Experts of a small language model.
Size: 11 layers, width 128, vocabulary 16384, 29.1M parameters.
Training: a variant of Muon for the experts, 212M tokens, 6482 steps.
Below are experts of layer 2 (counted from 0) of a mixture-of-experts language model. Rows are named router (the router's row for the expert), gate (a neuron's input weights, with its number), up (a neuron's input weights, with its number), down (a neuron's output weights, with its number) and show model dimensions 0-31. Each number is 500 + 40 x the weight over its row's rms, rounded and kept within 0 to 999. Numbers have three digits each.
After each expert's rows: "mostly gets" lists some tokens that are sent to it at least half of the time; "comes before" lists some tokens at least twice as common just after its tokens as in all text. This comes from a sample of Wikipedia text that the model never trained on. Tokens count by the router's weight.

# expert 56
router:538502564594526429469542529536508535443454480496500544499485424488421554500475441499494524485511
gate0:546476489528508439512520580530531504455485456557505577500447422577464537522518453479456531476528
up0:561491510496549482525513562511546494446481406541512565519451444570493543568487411458467562521513
down0:509504454478471479544532542482526460457484561514553512502520501573526541463506512454546529510467
gate1:595508489500581469433530493445492535448499568533514549518469531525452488426476377515460482489482
up1:589515514492602453447498479418504520448473550519480501541478507583483488409489396503484548513449
down1:455390457504471521518514507457501562525560458497538497469490464480473500418521548484572518519551
gate2:486468513588581448532533578435503582503550523484559548519525498525497512490487476515513537478522
up2:486468537587596457553544513443515580488494528477499507560482515565528539500468430491532531521465
down2:533504524480437457452505498468532517500501460415583436468514534464502550530517599453485538501473
gate3:543489532543459564459530498529522576396495544574515437466490497541450415493504487469454532504524
up3:465505506499472536486490502549529528476492503557556434493520462562538428489516530436447512494538
down3:513466467467427543515577450500401506484546523521431507491518554527471531454425513591433500533516
gate4:512556471524496456438527505514496493460493453493456515516447438453521506598528508500453484510551
up4:521493505486517473479528512548573528465460431496478524521461474449543547518536469471453514515525
down4:453476480573496504484485557532523458418492488488496511502549521487516484513482456456472458592479
gate5:460499491446614498508551581510502514450595502501481468440516504560537514533493471545508478456537
up5:508477546506627507487518548533519567477586535526478490491508436577474484509517475522479438488540
down5:471603539461418509530576443499497427445395516573545459458516507535513497450509484463511546512555
gate6:559553496550512520516533505561510532550489493456565476478479473506544475493492503479525501401537
up6:557503528536470509508570527561525526519439502454555468520504459537566468484562469464537470437542
down6:545480467481487470592540442527552470550504604525511516523450550498452513416465484473467486527543
gate7:544483569422521455549524546488545478514468522503482541482568524528480521502513439493490478499561
up7:522515601447553469508571587517489538509477490494523485510587520556462548452523441479513429460555
down7:545452509488515550445478522485520549456503493508466490515602474504479506403510442478459486530501
mostly gets: " it", " time", " years", " him", " them", " career"
comes before: " of", ",", ".", " in", " to", " and"

# expert 40
router:535508518497489464490571525532501569452496485520511532451420467523443555463535427467461515411534
gate0:547552509442465463586507410515450490488506470487519510494526534462473563473501411456503512485446
up0:553608524474450449533532443553451532519497586472455513553521490498517523479534478462507543597459
down0:487495506515547486484465477444551496517614520508521527529490488547546502517538504497431415588485
gate1:509477490430495549465504474554508480499484535516508485471473497503489569487513478490475470510508
up1:537521520513556547514505555556506504486529574492538504486469446496540531499521507494521531499566
down1:522470463490454541486505535564507505448474588505412502528535538498474538517450452549513531500543
gate2:510504518492499483559574558575479571496558488508520498481496453541453548533529511551497505541555
up2:527501544441486488557515585540481562544572495515558527457469493506444545537544461506509510517519
down2:473455528465508510493491498532544537566490510503611497575507535420521500524475489522560563564486
gate3:525503549533546531520540467562478506445546476489483498566520502570480560562474506522493388497558
up3:549464510464464523546534476565472512465542418534513468560443523539525553554434576520468422513545
down3:492516483563456491507549528502506538524470533523458481494585497480451450461480478562540427423525
gate4:516544443457451458512509522509599473542498552499516559510467445527446572441558562492495560487514
up4:492539442488472464510473490510552475536508544495479548574491413477465635461535486476536518503473
down4:558538556467532556500456475470521528508465547471492520536498440475504535442555577477468478554532
gate5:570540488434552432470543488527505439459493468513532493467478456560479546481578547430465503465541
up5:506511515434507415428510452518533438475489511523576477500478482548434590471585563449451531423541
down5:412539416505526535503422413476487485475463513528526481533534571507504531466515454505510537633398
gate6:495488476515459539462550550486467607524546421535457463533477546500473485576543482503501546458541
up6:499499480467474512459538531494522564491521482518477499531420538474493546489552494514514606465494
down6:508494473460489583486446447462504474551486519513553510533415494483486505502484530494575555495453
gate7:514469460435547469515484459553475540497515461538492461418521482533526493497451515508521446495480
up7:531433429460503433554479509547487529501507498544495456443525450531496537526462506466547446485508
down7:458532537564501534531530531501472541518509595504510522547456537474545498548523545489568426444530
mostly gets: " including", " played", " won", " play", " include", " took"
comes before: " the", " a", " in", " by", " to", " on"

# expert 22
router:545526530529521488478529528504541554428499470502469493501467483532451518531520430511483479458527
gate0:526546488474518509480530547426536483486523637502497532467491548462480484517541469468518456490513
up0:509546521503539522456543527475548505464562665475494510477533544495464453541478438438494446561498
down0:456517529463511552510523471466540444442494440460473562563445467496458499483535485503414475580463
gate1:495539502517437470495550426469529478490522471489426481572460501438468502583495431586500459495532
up1:493541521514487488523555429507510482517534473492455470575489511504481515603493412534538502508520
down1:533505494578568603452480510515420398468483495528550524483442464473556445420555487501487501506493
gate2:520485518623508423483543521499505497503537487433584511481470497449443505503525504487468502473528
up2:547508527591574472525523448513502513483461495460542550487462539476460497434509408532495569481573
down2:494520465508512530559513448504486537466510520486531575464458458528426504453465461452466533528518
gate3:505514490493567422489533521505510492448488477465514534440493509525573541647466458552491490555557
up3:515528499491539463490538499467492476437479482491504547507444496502553544659506443528465478544582
down3:445501448464513432538551458526482482498479511518546464438513556423497451464527530477541481498489
gate4:538495519526534548445532514442507461463470457509505443479457482521492468536489481500477486648485
up4:527474496546570529450508523442493534476468468509489487517466441538479466552499475516488546628483
down4:509517476538557457461468471507516487480560522467492540505535567467488503551531447514519511480520
gate5:445472522550508550441519520432455476551462485527506486468458538529487579488552533558509513511471
up5:465550536518483519447521460410476449464462558563513550456416522543488507449564456545539517498476
down5:491586513499480600528497514494561513568444476447501509495561489463499503530565491490531483490555
gate6:587577504525504518518527516531510499479549505488495533561505534529449481596560456542480459528508
up6:549563474508464534502538527578505547494539558481438481573517551490382474569499447560484462546504
down6:480507550548574526454497528552506521492417436553487519544470433534539442490498480507488497506451
gate7:565481509506508530522519498499492543475521521456477523532430448504475540572539482499522474507536
up7:555494513501538552498519497455526551471522521474497528538419427491462526592543445488565515438512
down7:570550443502503514529379446518475459481523470548481498452477532466455510536469455429486468550450
mostly gets: " used", " use", " system", " built", " Location", " located"
comes before: " of", " in", ",", " by", " to", ":"

# expert 57
router:530472485583510482491513578533500516474542486525556454499424435508419530472490461507522481448525
gate0:543524475543488522428562506569534552580492534505488486439509500486406475535539500523413509414480
up0:534538511527526488510562563553529542586530539537466472451467526497445564533524517481405521435490
down0:529427484519406474479513509563473459465510491506482527467475506531453497565474537456593516488521
gate1:564481440501501532441528559530490556484578499515532516498538558507537463442550434519519564455441
up1:564533509458561535419570576490487545427552526521457522461525498514530505426495509494537596459389
down1:553546587409425509522461520509488507477583501585471542486492461560541513529535508549533470468488
gate2:492516430556499486516573547493487472469490450547480560477557462537524461503529530502500489514590
up2:503504481504400424503562491501521494521470471579435579467560444508525427515507530501540524484573
down2:484478507537468534518478548506585407459569447540453559535535499512517512598481510494551443530556
gate3:510501574470455463501437471481495527558458540472544486523473519478509391483514495521430404515541
up3:498490543564502471544500457528487437521452516494586436464477503491497491487467509521450430464484
down3:545435523469444509520457501519521513513449501504502598556431501468542538565559503571512489552534
gate4:488476469518435514505494520484409529489516470465532517424473507551494463536505486486463486441542
up4:495444482529467558535475555565437493434455459537563485451461464522437433543491446523527445504568
down4:524494445551509484500452463518525497542512471459497512543480424493529469525524524467455484436535
gate5:537553533530521554463434476529516585515442513580500491527454551506517561546555521498484543481608
up5:506574536497567541506479505478526610536447502555474500494452541494505603468493568507438512524605
down5:525503498558511449537469509542470524497484589486504415443515456445459470435498434536495427490522
gate6:526498532517466507535530511469515517522505457486510489546488488449478442536554541521517503491442
up6:526495485506565385583547511456530424527482502464515509521491464503480468505531558532460504524532
down6:440456441471473481475550437483489517527528530522479498453482507500451557515464462443523557561391
gate7:495484484602487538458457509511426538467503505443510511461428486547531628485519484482570488485451
up7:470539501547481559432423536520449526484547490471500495480450441512528558479500487465583517452470
down7:509468548484505461525440457478568470443450509501494505447487499538511440498535488486551482477489
mostly gets: " of", " in", " within", " among", " outside", " Of"
comes before: " the", " a", " his", " this", " its", " their"

# expert 36
router:566546555507486454485514509506454573496496479474480463479447442486437532483513466483533519414555
gate0:558465495511476491514503526498451575471493525478553491465517507499464522420564547534507509554446
up0:552519481526448494514507591503465579519511537440529549497506480511499542467590576574505506573451
down0:438448431486468492518539531489481487472503409472456537504507458585483467515469546491485516544495
gate1:453463506458526512538517528532510525375439493534518482470464531465426468498448462495478505461542
up1:425468531486527489573505482549513446445430434518502496506500504470430508476491519559463500457506
down1:515473466495471505579447520489425483488457463583492533548518521441581483472453578488511587472554
gate2:530484481517455534528451526502506525478514507485472467537472523476531521548486503502546469455443
up2:541402446475514561501467508479494560478442457463489468468492532459465525578477495511530513518472
down2:448510466479543466546522506515504467559522529519454466499474490526457545481410480536485489538555
gate3:545468401527465492413448519516461499533464544489506446410517477411577544553495488518461511572529
up3:483505454526486480482494525504487507485476463508458469466474398400530502533493451508500499535525
down3:502490573484512498496479461439489464462460560612475441554488583518409496397483553523425550453478
gate4:512496576546522485542488586517510506471533534526444524514492548492530491503486491483537491459398
up4:519494517524509481525528563526531486521537527546417519523489518499553481547439513495553471484423
down4:449462463426502459490541567591564459502511501530513554515544596532452572511457510485529533572563
gate5:495533465531465486526467466516527449482468516532414477475493497464503484494506455467425549484493
up5:542514475542516541527478447538508491483473493480453501539440517504483525490540451507484493471533
down5:561506530462522490486524492511545485544450556477541501468506604528560504522532439523494486469494
gate6:512542461457573492585533498541517487443461463544522475444511518520425568460555514482528490450407
up6:521533492475510474526527489489510553499504446476474475492462526477428596499546522497517499500440
down6:507494404489497493490553465503455537565536533528474442496487528572480504455505458533491476570447
gate7:604524474433531492488461488594546453488496495574478449443512561476400502528548543467502504508479
up7:556495472427535492471465494584514572485452502497548449496461510465485542483476530508505443520568
down7:493475447494526460587517502496514517440483551551480501532478512406543526469476456467510529521530
mostly gets: "==", " for", "===", " after", " through", " between"
comes before: " the", " a", " his", "See", " this", " its"

# expert 39
router:600523518550506470471524519503473507441493437493514531472482452527483514463476424525511499453495
gate0:535518477455466490541468460508510486582519460521543480487530542568418515504372501515497529503459
up0:531527518496425506527496438525509524577509477510484468500523588560427522496359509498522501477501
down0:509407552485560507455570451527499437526530514479584442576463503571480519503564535446464577507561
gate1:514493455457501492465488489536480490509462515521524514423510515545414409445443497528526503443524
up1:514492456451477494429489468513514499500466556459560519413496523573427421439464478525533532429479
down1:493485516489500522529458508497534522388528506494449525502480451501494492457514501483549516531516
gate2:477484453488420519462487519495527462498477472563570478444434457432525501439524484491478401502572
up2:496480463489438482479463524495523440472495479573536478478474470447484476441487498465495425509541
down2:563508514489443478452493543498498510534510532469605527500526451403522457527553551494486576557523
gate3:518493508514525505524509549511487498537561480476507460585514563538474513486521505443457496486480
up3:488476516515521496539537541509497474527571518522496463588535556561496517512514483485456476495454
down3:470530528463495513540490505504556559545524485520458518465541541491511536435493451504481464567518
gate4:533527465428520501485492443461472472525476422455548473568545544543517445596510554494519500518500
up4:538524457434489462535458491479507483508432390412565495563582562532467469547550572460550505541479
down4:470501495474522511562502468531535513504550548510519438551535516490410534489474472507500538488475
gate5:495490449504517467507506578502485415461499476445497503537505504456438478488526508535507534566449
up5:530468460473529473500546562532475442452497507520501527500493511415498480502579491490544527540479
down5:538560445433511558494451501491485458426493476422477537488474511556503509470515530466477498496454
gate6:490536493535548442455490458531531524455435507447559548479469526535540506448540466541441453485519
up6:502510488528536458465441442530517461458425531445543556491486498500505489443548481497455477484564
down6:522608531482446424475478441464523457528486509472440490541543456462522517535459529503593449457473
gate7:469458434552473511421506582467534566458508474496448558537503410475524465508516514541440523526469
up7:488466459551459475474529576423524556440507488457432532542490394529466496476515529524489503555466
down7:508508553460528466517495526497551460455535500426559500546503466526520565464452477512438458528528
mostly gets: " |\n", "|", ")\n", " Total", "\n", ";\n"
comes before: "|", "-", " ", " Total", "|---|---|---|---|---|---|\n", "|---|---|---|\n"